Experts of a small language model: vocabulary 16833, 12 experts in each of 13 layers.
Below are experts of layer 4 (counted from 0) of a mixture-of-experts language model. Rows are named router (the router's row for the expert), gate (a neuron's input weights, with its number), up (a neuron's input weights, with its number), down (a neuron's output weights, with its number) and show model dimensions 96-143. Each number is 128 + 24 x the weight over its row's rms, rounded and kept within 0 to 255.
Before each expert's rows: "comes before" lists some tokens at least twice as common just after its tokens as in all text. This comes from a sample of Wikipedia text that the model never trained on. Tokens count by the router's weight.

# expert 9
comes before: "0", "5", "9", "4", "8", "2"
router [137 152  92 155 145 140 116 144 136 138 123 126  83 115 142 104 120 132 145 111 138 127 153 137 129  88 110 179 152 171 141 142 135 181 166 148 147  97  99 166 154 152 144 152 146 160 125 170]
gate13 [133 149 118 118  88  69  90 141 121 139 157 110 141 128 152 125 128  97 107  94 143 134 134 102 129 153 138 123 135 150 119  78 132 133 139 139 122 114 142 137 124 113  87 111 125 133 111 178]
up13 [137 101 120 157 138 160 120 133 128 136 115 131 126 137 100 101 164 138 139 125 149  85 145 140 131 118 134 118 136 126 138 133 159 156  95 155 128 124 124 159  92 113 155  72 111 142 172 144]
down13 [100 132  96  90 140 113 160 134 102 127 118 118 139 130  90 150  73 144 133 125 196  87  88 116 129 132 126 111 117  81  85 121 134 142 107  89 133 169  57 119 110  92 157 174 133 134 109 103]
gate14 [102 133 102 109 116 119 146 184 157 138 181  99 146 144 104 152 141 133 106 118 119  99 137 108 139 113  98 102 135  94 139 125 111 116 145 110 115 179  97 115 145 121 115 152 113 142 133 146]
up14 [152 124 121 126 130  99 107 145 108 161 107 136 158 114 144 152 169 133  99 118 173 103 130 137 156 109 166 147 126 132 130 134 137 118 108 128 100 106 109 118 112 159 120 168 147 141 140 138]
down14 [100 148 139 132 130 102 144 168 106 136 158 159 130 134 118  94 124  69 151 107 116  99 166 166 120 130 126 140 190 134 121  72 134 140  80 119 153  78 180 124 116 129 107 102 130 154 128 163]
gate15 [127 150 135 129 115 160 158 147 149  87 128 124  92 149 109  87 145 142 194 130 148 124 128  96 152 116 151 146  99 141 114 129 136 117 119 147 113 165 104 115 133 122 104 156 131 114  88 183]
up15 [157 170 145 169 180 115 176 155  97 105 117 155 168 133 124 110 150 124 149 132 130 170 163 132 129 118 101 114 155 146 142 135 145 148 157 151  98 117 134 125 108 124 151  91 165 125 111  98]
down15 [142 145 176  81 152 115 116 106 129 122 149 128 140 144 107 161 150 157 135 163 133 122 131 149 125 115 151 106 149 128 151  94 141  92 131 111 143 122 193 132 136 113  83 109 119 119 136 101]
gate16 [154 115  85 165 144 148 136 135 181 125 110  95  91 141 151 121 116 129 120 112 125 144 120 134 120  92 148 140 172 139  92  84 150 121 123 184 137 141 190 156 134 111 138 121 169 122 162 122]
up16 [114  98 156 163 137 120 134 116 127 124 115  97 134 117 144 124 132 118 179 112 140 131 130 142 124 123  84 124 145 117 135 123 121  82 156 168  94 132 119 136 100 133 134 132  64 108 113 114]
down16 [128 134 146 102 137 168 133 138 146 137 128 128 147 118 143 148 141 126 115  99 149  95 170 193 102  78 158 148  91 130 118 169 101 117 106 124 140 172 135 142 135 145 140 184 139 119 135 127]
gate17 [106  84 112 139 162 157 108  90 135 139  96 150 152  97 144 103 177 186 136 136 142 129 147 164 132 106 108 101 115  95  89 103 144 114 144 177 118 140 117 115 124 113 142 107 126 104 115 143]
up17 [143 119 124 174 167 104 103 186 152 160 105 118 147 131 104 111 153 130 117 111 120 150  99 154 143 105 105  89 129  84 139 177 104 118 151 147 148 138 127 161 143 162 124 109 162 107  90 171]
down17 [123 168 180 108 114 132 154 133 120 123 122 113 119  88 164 128 156 137 131 167 104 139 143 106 107 118  96 141  91 144 106 114 115 127 118 153 126 116 129  88 105 138 143  91 151 109 118  77]
gate18 [113 113 135 124 161 157 155 130 108 138 101 110  91 104 120 152 136 116 122 155 106  99 102  96 106 121 112 145 100 125 113 135 174 107 101  79  89 167 128 121 138 120 156  98 102 126 127 120]
up18 [ 93  94 127 100  75 163 170 116 121 103  74 127 153 131 157  95 146 142 112 129 106  76  66  99 109 120 123  95 126 162 135 133 155 135 122 127 168 110 123 132 155 164  98 140 147 115  99 146]
down18 [106 104 141  98 114 129  90 108 123  94  88 119 141  96 182  97 160  89 138 122 135  86 101  92 125 106 108 133 100  90 103 138 131 179 114 126  83 117 126 135 118 164 151 137 106 126  94 151]
gate19 [117 135 143 124 144 103 155 125 141 107 108 105  71 125  95 125 109 147 102  89 153 133 118 126 132 134 158 102 148 135 134 124 179 178  79 140 105 163 180 114 132 178  95 124 126 108 152 144]
up19 [128 110 137 123  96 142 116 118 116 141 158 149 108 116 133 169 127 112 133 180 117 151 154 139 139 113  92 137 112 125 135  81 116 100 115 145 140 147 126 134 140 110 124 118 120 138 111  74]
down19 [138 123 144 103 144 143 156  66 117 138 120 113  95 128  81 102 112 142  87 142  98 150 123 153 121 123 119 110 136 136 159 132 141 110 117 158 102 100 105 108 147 107 107 111 126 112 198  93]
gate20 [ 82 131  97 126 120  69 144 153 127 132 110 125  91  91 116 151 126 115 180 155 158 110 127 110 104 148 129 130 174 108 130 141 140  81 158 157 131 164 135  96  99 139 154 192 131 161 152 132]
up20 [123 108  85 154 149  94 172 149 136 138 112 122 111 106 146 132 108 127 134 149 145 105 128 111 111  80 124 122 132 114 123 145 104 135 166 124 108 143 140 120 135 145 120 184 143 131 135 135]
down20 [ 88 144 100 144 141 114 149 112  93 141 107  79 158 137 165  67 158 167 131 126 147  89 135 156 128 101 107 126 138 167 134 142 144 101 105 114 134 140 148  80 117 123 152 164 134 107 151 136]
gate21 [136 133 115 121 157 135 115 100 150 117 145 127 131 136 128 129 117 136 143 121 120 119 103 111 151 131 132  55  93 114 111 126 113 144 110 109 169 167 100  99 162 130 156 119 112 130 130 120]
up21 [149  94 140 112 173 117 118 116 132 141 141 129 114 137 146 148 143 133 146 116 134 120 159 186 178 114 116 125 117 135 148 128 110 140 107 153 140 139 119 160 159  97 136  94 118 156 112 102]
down21 [174 121 156 107 117  88 106 121 123 131  93 138 133 134 170 139 119  78 129 131 149 149 178 131 143 119 132 148 142 169 156 132 136 117 134 120 109 146 114 146 150 111 132 109  96 151 139 147]
gate22 [127 120 156 113 127 160 136 115 138  82 133  89  91 148 128 131 153 158 120 140 128 121 138 142 133 133  79 130 129 102 116 145 135 132 118 142 169 142 131 152 123 123 130 121 118 139 160 124]
up22 [130 141 140  96 162 151 142 117 131 136 121 101 125 165 113 122  99 162 134 104 141 115 118 160 155 119 155 128  74 105 200 120 104 122 181 171 128 149 124 113 151 105 128 103 114 131 137 148]
down22 [116  71  93 165 130 116 147 179 115 155 134 146 140 121  97 137 145 129  73 130 159 130 144 108 119 118 111 171 178 114 127 154 126 131  72 108 120 162  75 106 156  84  76 106 111 131 129 111]
gate23 [ 96 106 146 138 106 134 150 126 134 118 139 144 140 147 115 110 151 114 100 128 130  83 126 120 123 126 101 174  93  93 106 166  71 138 120 116 108 142 108 160 130  87 114 113  74 119 161 135]
up23 [150 149 162 108 110 143 109 102 135 107 172 170 152 131 136 113  79 169 155  95 149 113 102 114 163 106 119 145 131 135 117 100 124 149 165 117 124 151 106  92 115 147 150 121 102 113 149 129]
down23 [ 82 136  90 159  96  95 123 129 131  89 105 175  99  78 111 146 100 120 107 115  84 149 126 137 140 152 112  80 143 128 114 125 138 140  82 116 175 103  99 117 142 153 106 114 105 134 101 171]
gate24 [157 166 111  97 111 131 133  96 130 116 128 160 143 149 136 150 166 117 130 153 121 148 124  99 162 144 166 164 117 107 159 158 112 115 126 138 115 134 112 114 156 143 127 159 182 124 184 161]
up24 [147 114 136 124 120 132 116 132 130 150 134 135 175 120  95 133 102 111 119 154 166 128  61 115 117 129  82 141 149 162 127 129 115 136 106 125 159 159  62 142  96 141 154 135 106 134 116 139]
down24 [131 154  96 123 113 140 110 130 108 124 149 168 124 146 156  97 128 119 114 102 110 153  94 166 105 103 156 185 130 154 113 106 160 139 134 175  93 139 100 127 104 103 144  85 131 141 148 118]
gate25 [113  76 145  99 129 131 164 148 135 146 138 165 132 157 136  97 141 131 125 142 144 111 126 132 126  89 180 170 168 102 109 179  94 112 122 186 125 131  95 116 149 123 176 162 206 103 149 123]
up25 [192 128 147 125 159 142  88 126 163 152 146 109 112 135 156 117 148 110  84 159 148 120 125 133 149 172 104 145 126 106 144 140 156 115 130 143 111 122  97  85 136 134 129 139 167 145 172 152]
down25 [103  86 130 139 124 144 121 142  76 143 133 137  86 109  87 145  83  99 166 118 118 100 187 154 138 146 117 159 115 139 101 108 128 118 115  87 179 116 127  98 129 145 182 134 163 104 136 111]
gate26 [132  92 167 148 172  90 132 136 163  71 124 117 146 116 137 120  96 142 125 147 105  93 119 140 167 128 132 135 155 112 106 111 137 128 139 168 138 177 145 144 137 123 136  90 137 135 108 109]
up26 [169 139 113 132 107 129 111 145  88 183 122  97 190 134  99 141 145 127 109 102 106 138 159 152 115 120 122 137 113 137 112 163 109 131 134 126 126 143 120 155 150 118 104 160  96  99 103 126]
down26 [139 112  81 104 128 118 103 130 154  96 131 126 140 163  70  99  83 114 132 143  88 138 117 122 127 165 163  88 135 113 125 110 140 102 103 121 125 131 162 147 167 124 121 147 127  97 128 145]
gate27 [ 77  95 125 167  78 147 102 131 150  89 105 102 159  87  97 106 124 150 120  95  82 137 161 162 122 130 156 158 106 114 125 132 102 147 128 116  77 180 141 171 156 120 140 136 162 132 146 118]
up27 [113 126 112 135 105 122 125 161 114 149 126 137  80 115  97  87 119 116 104  83 105 152  90 161 138 124 121 137 111 107 168 133 169 143 132 180 138 134 112 144 160 138 149 115 152 125  99 136]
down27 [155 144 104 139 167 156 129 170 148 138 129 139 151 116 148 124 117 108 122 110 162 157 142  80 140 115 144  93 106  97 118 141 101 128  98  83 133 117 130  98  86 143  80 131 129 129 138 133]

# expert 8
comes before: ".", "–", "°", "; ", "\n", ") "
router [154 132 106 115 130 165  98 115 154 134 160 148 162 114 149 161 108  84 129 156 113 153 149 140 131 129 145 171 156 166 111 114 106 131 163 136 145  98 114 166 120 156 129 120 136 144 121 175]
gate13 [197 100 152  88 118 139 178 115 126 145  97 101 170 159 154 169 136 111  95 173 122 155 111 103 151 159 122 143 136 122 154  59  68 119 110 126 126 172 157 136 126 139 143 132 120 120 103 143]
up13 [116 104 115 150 115 138 124 143 105 109 150 116 119 148 119 151 166 126 151 141 103  98 114 131 122 153 145 179 131 136 125 147 116 129  92 138  92 116 149 163 103  76 140 138 129 157 147  98]
down13 [111 143 118 128 126  75 120 151 141  95  86 119  94 169 106 129 146 111  92 148 156 138 113 135 190 177 117 157 142 129 155 109 141 141 110 130 120 161 113 162  70 114 147 182 113 129 112  96]
gate14 [129 131 151 133 116 122 118 108 150  89 106 108 127 151 115 120 133 139 104 139 104 105  95  96  96 117 143 120 146 148 103 145 178  88 147  73 123 135 108 117 116 153 125 120 130 139  92 110]
up14 [ 85  85 128 115 118 121 146 179  74 144 125 119 117 146 182 118 147  74 163 116 142 104 153 143 137 144 138 152 125 122 141 132 133 157 124 159 133 112 129 124 164 110 105 111 138 125 152 157]
down14 [146 155  96 122 173 104 141  84 122 117 110 146 147 124  87 124 147 122 129 138 142 125 103 116 117  97 114 124 138 136 158 138 122 176 125 146 110 108 105 146  94 181 111 110 100 162  97 125]
gate15 [148  98 130 136 118 158 150 139 136 117 155 133 128 149 128 133 147 147  90 118 133 118 107  62 124 116 138 164 119  63  95  94 124 149 146 122  94 136 155 158 140 180 138 131 156 170 161 148]
up15 [141  70 113 137  92 135 110 122 119 136  69  91 148 116 130 108 137 143  92 143 121 106 130  83 168 135 139 139 143  97 166 108 114 128 160 134 123 159 136 116 148 120 107 167 112 109 130 149]
down15 [131  82 203 111 118 120 129  90 110 132 123 150 123 136 120 108 144 160 112 115 119  79 160 113 129 173 129 146 150 136 141 117 158 129  99 148 145 142 127 137 105 124 138 156 180  96 134 221]
gate16 [143 106 162 142 141 131 102  87 116 123 146 132 142 138 141 140 127  68  95 108 115 168 144 144 134 118 120 135  98 144 112 123 152 110 162 116  96 162 160 103 107 133 122 113 165 158  99 106]
up16 [134 106 108 179 116 159  97 128 111 122 135 137 125 150 151 176 161 137 146 135 168 107 120 115 105 130  99 137 134 132 150 171 133 130 129 144 147 129 141 157 143 150 137 131 120 117 127 124]
down16 [114 126 111 101 109 107 143 151 116 120 126 151 121 168 116 112 170 147 130 182  93  63 139 113 107 137 110 154 156 174 168 104  47 154 127 102 152  97 130 170 161 127 111 138 180  94 141 136]
gate17 [169 113 114  90 128 161 102 138 124 106  98 131 164 142 150 128 124 180  95 125  97  79 140 140 151 156 136 103  82 158 173 151 157 128 138 106 143 133 121 115 120 127 126  85 103 152 101 122]
up17 [133 149 111 142 113  92 139 113 165 102 109 112 175 121 126 153 138 126 143 161 107  83  91 123 137 151 140 125 132 143 116  96 141 125 112 140 108 122 158 128 113 109 145 150 132 129 149  90]
down17 [135 110 149 128 117 178 141 142  80 134 144 126 166 128 132  71 134  96 132 157 107 134 122 120 117  87 191 163 184 136 112 113 100 111 132 146 152 139  84 151 146 133 164 133 146 115 125 117]
gate18 [152 112 156 141 121 138  94 119 134 145 135  85 128 118 111 182 116  33 144 120 138 120 131 130 134 138 158 134 117 134 128 128 159 132 112  53 115 206 138 152 102 109 120 148 138 128 121 106]
up18 [145 115 158  95 121 117 123 165 130 132 135 152 106 129 139 146 141 132  93 141 128 126 114 114 136 131 160 154 122 109 132 148 106 159 144 114 162 122 104 130 125 157 118 109 158 128 160 138]
down18 [162 145 158  53  96 139 132 178  86 122  99 122 130 107 122 108 140 147  98 166 145 136 137 160 117 122 146 160 145 163 125 169 148 128 153 111 152 134 172 121 161 139 113 151 145 181  94 151]
gate19 [ 95  85  96 112  98 137  94 104  92 128 115 127 125 144 135 129 127 116 146 105  87 101  93 123 160  68 123  98 104 123 132 101 144 149 150  84 116 152 180 108  81 143 110 102  78 138 135 109]
up19 [121 120 112 172 133 108 105 123 111 131 111 137 119 115 117 166  92  83 138 123 140 163 112 138 134  63 160 152 129 122 158 168 126 131 126 136 123 101 127 133 145 135 119 119 104 126 114 112]
down19 [141  84 131 131 141 166 127 133 119  99 120 128 106 124 140 128 101 123 122 102 108 162  92 133 152 118 143 128 166 108 140 127 112 149 115 111 120 148 111  93 116 140 153 179 116 108  90 103]
gate20 [139 139 128 132 104 109 106 150 102  96 109 169 139 128 157 124 105 113 112 160 145 133 102 174 114 109 110 111  97  91 122 100 123 103 111 118  57 134 132 139  87 170 125 130 116 147 156 123]
up20 [127 195 114 174 125 111 109 125 147 158 172 124 118 141 145 126 111 111 125 167 148 116 121  84 158 112 113 161 113 120 123  85 141 146 132 121  72 133 107 121  89 138 119  95 125 138 102 140]
down20 [ 94 116 138 120 113 146 133 136 135 139 136 166 155 146 103 128 177 154 129 154 139 113 112 166 150 116  99  95  96 132 156 127 150 117 144 105 110 126 181 109 142 146 138 143 164 141 120  91]
gate21 [135 164 104 149 139 134 112 122  88 129  99 113 135 113 129 139 124 105 149  93 157 112 130 104 129 103 143 111 103  87 121  76 126 142 133 118 134 139 146 101  85 137 152 134 145 139 137 175]
up21 [138  87 128 120  95 134 121 142  78 111 118 115 126  85 121 130 136 152 141 110 116 158 178 173 101 121 138 160 126 144 122 132  77 134 121 133 137 190 144 170  88 128  74 146 175 147 149 123]
down21 [148 121 150 188 107 127 111 131 164 147  98 115 108 155 157 128 161 139 104  66 138 125 190 131  87 120 132 134 192 143 126  80 137 109 118 138 166 124 149 132 171  95 126 119 149 165 130 155]
gate22 [ 97 115 120 133 147 120 110 104 160 120 189 125 174 118 111 135 141 115  93 121  83 147 139  58 126 146 129 112 144 118  97 118 104 125 124 152 131 166 152 177 155 155 106 100 142 133  98 112]
up22 [120 127 124 103 117 112 135 119 152  93 162 140 127 127 134 158 113 112 140 156 161 132 107 122 141 141 162 138 103  63 149 111 153 141 138 112 126 124 144 161 132 123 124  99 142  89 133 115]
down22 [113  76 148 162 124  89  38  82 146 139 108  85 121 143 147  95 109 145 128 140 128 107 114  96 121 110 189 134 116 105 102 162  77 126  83 137 141 112 121 132 131 120  99 115 112 148 144 154]
gate23 [163 121 173 127 114 122 140 126 137 149 126 121 116 161  66 129 115 133  83 122 124 132 112 121 172 141 166 163 136 138  82 126  71 119 128 171 147 146 141 166 142 166 144 138 151 119 116 141]
up23 [110 113 140 106  93 147 123 150 120 129 147 128  84 171  84 128 142 105 144 156 150 106  98 114 177 139 114 111 135 170 136 185 126 163 146 127 124  98 159 115 170 190 156 145 133 173 115 107]
down23 [115 118 115 125 123 130 115 153 119 161 120 130 133 129 143 108 103 130 107 150 162 149 141 136 106 105 121 110 108 128 140 159 111 172 102 116 114 113 117 160 165  87  97 145 185 151 135 170]
gate24 [ 99 155 121 133 131 134 154 111 145 125 147 126 129 149 132 142 147 150 105 156 107 121  95 105 175 135 114 147 145 153 117 129 147 117  91  96 134 159 129 129 117 145 129 172 138 137 140 145]
up24 [130 120 122 137 121 174 109 142 126 138 193 123  90 143 147 155 127  92 136 121 109  92 110 102 153  71 131 140 120 112 143 140 147 188 153 123 148 116 163 119 169 114 122 141 102 122 100 120]
down24 [154  98 116 137 114 126 139 137 107 109 145 121 119 124 123 168 103 100 138 131 124 153 124 175 136 130  96 105 129 152 140 149 133 128 131 123 142 125 186 124 132 108 156  87 135 115 151 126]
gate25 [137 111 158 105 157 134 135 173 129  93 142 145 142 181 116 188 147 130 138  82 117 121 136 119 129 160 135 108  89 108 139 163 157 133 125 140 129 150 130  92 114 125 144  60 141 186  99 146]
up25 [125 145 123 113 142 122 130 120 107 104 137 141 131 139  91 117 143 121 120 185 166 115 156 158 137 111 115  94 151 135 141  88 131 148  94 156  94 103 115 171 109 137 149 121  89 144 147 148]
down25 [141 136 132 125  91  75 148 135 165 116 182 139 141 141 128 127 110 162 147 153 167 108 120 135 141 107 100 112 107 140 122 152 107 152  65  84 130 125 137 140 101 103 134 156 136 108 175 112]
gate26 [119 111  65 124 102 158 108  90 140 112 140 143 124 151 139 121 122 160 147 126 150 163 129 115 120 107 157 173 168 129 165 177 135 105 144 104 124 184 156 104 181 115 125 164 125 145 150 121]
up26 [125 125 132 117 137 108 106 177  84 100 119 171 104 152 118 108 139 131 137 177 105 141 138 109 160 141 136 110  97  95 127  61 118 145 108 133 130 117 127 116 136 112 112 126 129 129  90 143]
down26 [150 139 146 128 148 179 135 161 124 149 128  78 154 115  97 148 128 122 149 147 125 107 152 104 127 152 157 133 117 130 151 127 123 113 176 107 139 125 106 148 122 149  92 116 111 115 147 108]
gate27 [146 117 138 124 108 163 162 113 107 100 128 100 143 112 113 154 205 143 107 156  98 148 119 115 184 137 150 120 150  86 108  90 124 140 137 164 130 121 167 126 122  98 120 150 149 119 126  82]
up27 [ 98 119  85 105 157 118 122 127 113 138 143 132 138 136 136 104 126 122 146 116  85 124 123 125  96 113  97 102  91  82 148 148 138 121 153 154 110 131 163  95 181 146 171 125 139 118 124  97]
down27 [109 143 153  84  86 106 102 143 124 119 112 114 168 138 112 111 128  88 129  78 161 125 111 136 101 114 114 120 150 108 142  96 137 142 153 128 135 110 120 101 143 161  99 150 120 185 103 124]

# expert 1
comes before: ", ", ". ", "-", ".", "'", ": "
router [142 169 121 132 143  55 179 137 140 142 142 181 159 123 150 149  93 168 127 108 144 114  79  90 117 122 104 148 118 156 146 126 130 145  91  92 100 120 133 119 100 139  98  90 153 133 143 120]
gate0 [100 118 129 108 133 142 140  74 119 139 130 133 147 132 129  98  95 156 111 142  97 111 125 181 162 106  87 117 154 103 147 112 101 163 116 184 157 152 169 102 115 136  89 144  96 132 181 117]
up0 [143 110 106 162 121 126  94 146  95 101 144 152 165 165 117 134 145 165 132 107 103 115 102 119 153  63  89 126 118 130 126 119 112 105 142 165 139 115 173 152  96 104 169 172 125 130 172  92]
down0 [109 134 127  94 106  97 105 137 144 163 106 114 156 135  75 138 145 133 141 132 148 103 106 121 124 131 123 133 105 117 135 157 123 125 168 158 114 158 135 142 112 160 125 170 117 155 131  95]
gate1 [142 137  93 121 120  85 150 152  99 140 144 136  98 165 110 134  99 163 132 107 148 130  96 136  91 130 154 171  90 133 141 172 172  93 145 148 153 142 155 128 120 140 108 153 173 147 121  89]
up1 [135 148  54 100 216  89 145 124 147 107  96 162 111 142 105 120 115  96 152 145 134 127 139 141 136 151 124 148 120 117 143 184 152 116 137 141 134 123 161 127 126 151 105 152 153 136 136  93]
down1 [111 138 168 138 142  99 103  92 121 174 125 146 138 127  97 111 138 112 119 152  87  86 112  90 135 141 113 137  59 162 169 125 186 138  85  96 121 148 142 147 137 103 111 153 127 122 129 117]
gate2 [118 168 128 111 131 100 180  77 109  88 150 114  91 121 140 177 121 191 115 101 115  84  97  90 142 140 138  75 129 115 114 124 154 133 127 112 126 148 133  73 112 176 105 110 107 120 105 157]
up2 [112 166 108 144 149  91 158 105 113  85 122 121  75 139 105 149 105 120 101 110 136 100  89 116 156 108 152 106 120  96 109 158 169 133 161 139 118 118 159 143 108 141  72 123 140 100 118 144]
down2 [116 131  93 136 129  88 158 116 103 128 119 133 124 118 113 129 143 114 110 126 113 101 136 121 134 102  95 136 156 109 166 119 126 104 152 149 151 122 145 135 136 177  95 137 117 125 107 142]
gate3 [144 135 127 167 119 124 172 144 156 115 132 135 141 160 129  95 104 118 137 136 113 114 155 166 142 127 102  96 118 163 147 128 109 161  91 123 145 133 147  82 111 159 108 125 178 113 172 112]
up3 [126 129 114 122 133 142 134 109 100 102  77 107 113 111  90 167 177 112 182 153 153 146 138 156 109 138 172 140 121 165 169 182 131 105 154 118  98 125  92 162 132  97 192 140 134 148  98 127]
down3 [128 105 107 117 142  92 149 126 156  78 134 112 150 156 148 145 116 132 132 159 127 149 115 119 161 102 158 129 129  99 172 148 137 121 202 144 143 110 115  78 142 127 106 170 155 134 143 128]
gate4 [120 120 101 148 172 106 124 110 113 151 136 136  97 144 156 158 144 114 126 100 154 117  82 124 135 139 110 144 127  99 106 148 136 115 101 124 109 133 125 101 114 125 145 106 156 131 121  77]
up4 [104 127 150 154 139 121 132 119  95 103  85 124  94 148 137 127  49 124 123 153 124 138 115 152  94 119 142 114 154 135 125 112 137 148 124 117 151 116 119 160 125 149  67 150 126 140 138 159]
down4 [115 105 133 119 129 103 184 115 113 112 117 132  97 139 119 159 145 163 137 121  96 117 118 123 149 135 205 114 156 168 151  67 125 170 101  98 149 157  91 123 139 180 107 158 127 142 116 152]
gate5 [ 88 140 126 115 160 139 159 120 130 145 174 146  88 156 109 119 112 110 112 135 123 113 119 116 145 143 127 143 190 150 115 131 165 100 136 165 110 157 188 115 145  98 127  95 149 163  90 130]
up5 [151 145 140 122 154 147 116 126 148 164 114 100 150 110 122 139 151  91 127 189 126 139 129 137 146 148 147 120 129 125 138 108 119  99 142 133 133 143 121 162 142 172 115 157 111 120 140 138]
down5 [ 93 123 126 114 156 151 167 110 124 135  99 118 113 128 169 107 111 112 163 115 133 117 152 134 173 138 107 114 136 118 138 151 121 149 162 108 114 150 123 135 143 141 106 103  86 178 112 168]
gate6 [119 115 135 132 110 110 149  95 120  99 158 139 145 157 119 116 135 120 171 159 122  97 132 132  43 112 118  87 107 132 117 128  91  85 113 196 105 131 131 119 130 124 143 117 128  84 137 132]
up6 [155 113 112 133 124 159  76 131 127 134 108 131 147 108 110 124 133 143  93 106 136 129 171 148 131 117 118 118 150  96 125 115 128 157 138  86 135 131 116 165 126 134  99 102 117 119 118 142]
down6 [128 136 104 175 143 178 164 100 121  94 102 134 110 116 155 131 118 125 120  79 123 124 108 141 129 178 108 103 166 139  73 119 169 126  97  89 151 128 138 126 118 137 111 135 128 128 103 130]
gate7 [121 112 167 162 131 159 131 127 128 115 160 149 116 126 103  69 125 135 151 154 159 122  99 127 151 130 128  79 122 163 117 156 141 101  95 119 163 178 140 124 110 137 113 101 154 133 112 136]
up7 [159 140 112  84 147 122 119 165 135 128 111  74 122 139 117 125 121 136 119 137 136 139 128 157  94 162 142 100 123 105 130  86 145 122 103 142 116 122 102 160  86 101 130 176  84 136 136  68]
down7 [131 100  98 113 170 155 127 138 129 154 117 120 142 137 107 129 150 139 110 111  60 177 175 136 118 111 127 124 114 103 162 130  90 139 114 124 138 134 141 113 165 107 136 154 117  87 184 131]
gate8 [160 109 109 147 218 127 127  96 112 138 172 124 158 167 164 153  90 130 131 114  66 103 130 128 117 101 113 148 139 161 154  80 104  98 115 148 111 145 126 128 138 139 121 139 130 160 130 137]
up8 [110 122 181  69  38 130 154 148 122 127  86 160 143  96  89 161 133 112  87 133 163 133 147 116 129 165 106 105 113 162 146 162 165 153 113 151 120 126 150 151 102  91 126 120 125 104 120 100]
down8 [ 80 147 161 112  98 133 157 117 133 143 113 109 100 118 122  84 120 167 117  88 133 125 108 134 121 124 118 120 121 102 101 144 166 136 111  92 112 173 131 137 113 132 111 150 140 105 105 130]
gate9 [119 152 117 120 150 158 144 149 123 152 147 155 151 142 109 108 110 147 111 108  77 103  76 123 152 123 158 147 142 101 117 138 126  96 106 151 102 170 117  96 170 113 140  79  99  94  97 113]
up9 [157 125 146 129 107  93 148 104 107 134 146  91  93 152 124 143 130 139  94 117 119 125 141 135 121  99 133 131  90 121 167 110 105 147 145 116 106 132 128 145 125 138 111 125 135 144  95  88]
down9 [173 120 172 158  81 101 129 124 142 106 168 148  91 171 157 129 139 159 140 101 143 108 186 131 143 118 134 105  82 173 124 171 161 142 119 130 150 100 142  89 135 167  88 122 155  88 124 107]
gate10 [153 173 115 126  88 116 107  99 123 131 133 129 108 130 112 114 119 127 107  67 143 128 131 137 150  73 147 129 123  75 169 182 140 148 121 104 119 158 117 165 159 125 132  64 137 153 103 120]
up10 [105 168 132 105 185 109 134 103 128 177 134 113 108 126 133  82 129 130 155 142 117 144 119 143 133 124 134 141 174 128  93  99 147 152  85  76  77 141 118 175 126  89  77 148 138 120 119 100]
down10 [151 178 157 139 130  82 121  97 129 206 129 146 119 118 144 129  91 141 144 127 119 124 100 155 170  83 156 133 170 124 107 119 118  99 123  72 100  87 111 149 110 133 122 124 116 116 129 121]
gate11 [ 84 156 165  87 113 120 113 136 164 140 115 105 118 135 141 115 112 101 132 117 147 133  88 149 101 149 185 130 174 120 118 116 140 132 116 136  97 163 125 121  99  94  84  83 109 111 145 124]
up11 [124 102 104 157 118 126 127 151 113 105 111 102 127 160 146 135 150 122 114 139  62 160 166 113 103 114 104 164  65  92 133 133 163 149 153 111 124 118 104 128 158 128 137 148 147 121 103 159]
down11 [160 106 148 126 147 111 141 141 110 107 111  98 146 154 136 124 112 119 108 129  96 131 149 123 132  79  84 150 133 163 119 120 131  80 134  96 138 110 120  92 147 147 163 140 153 155  92 127]
gate12 [190 108 107 123 163 130 103 118 155 163 138 176 145 185 111 112 115 145 131 128 118 126 124 145 158 132 176 156 133 148 160 158 131 120 139  99 177 154 193 139 109 131 133 163 134  94 134 136]
up12 [ 76 141 121 150 158 132 134 128 123 134 135  93 129 105 126 138 173 116 132 126 131 141 145 116 146 139  81 156 147 120 161 111 131 139 134 134 104 107 109 146  82 110 152  94 109 136 142 164]
down12 [131  87 157 139  93 118 163 119 110 155 138  91 127 117 115 105 155  99 154 145 117 156  95 147 117 126 101 118 146  76 133  85 143 142 130 135 106 120 132 112 182 120 115 112 129 155 132  84]
gate13 [125 105 121 107 106 114 152 110 126 135 138 129 121 150 137 121  94 155  77 110  96 159 132  71 149 120 148  95 126 111 138 118 132 130  83 147 107 165 155 139 100 162 104 130 129 165 117 152]
up13 [168 158 101 118 100 159 107 120 135 175 146 138 151 115 121 111 124  84 103 127 126 128 122 130 127 170  79 133 104  92 120  83 105 115 122 113 147 117 141 175 130 101 141 135 145 133 152  76]
down13 [154 105 124  93 126  99 152 154 167 117 138 159 149 188 165 104 149 106  97 129 113 152 121 148  87 125 110 122 126 156 101  67 117 140 131 163 145  74 113 150 123 117 164 120 106 163 128 130]
gate14 [165 138 127 117 125 113 165 104 112 133 127 129 119 174 117 135 120 145 147  71 114 146 136  75 132 119 159 131 160 126 162  99 118 171 149 140 130 167 110 122 132 103 119 109 118 108 142 142]
up14 [114 124 128 143 107 138 106 130 106 138 146  95 112 132 133 152  86 138 117 123 111 134 235 121 123 124 120 164 191 136 146 187 148 151  92 128 121 108  81 125 111 137 149 149 124 168 107  67]
down14 [158 161 103 174 107 146 151 111  95 131 162 129 143 156 148 150  90 126 123 151 136 133 135 107 101 143 169 149 140 165 134 131 166 136 105 153 143  87 120 119 149 135 131 112 146 181 135  89]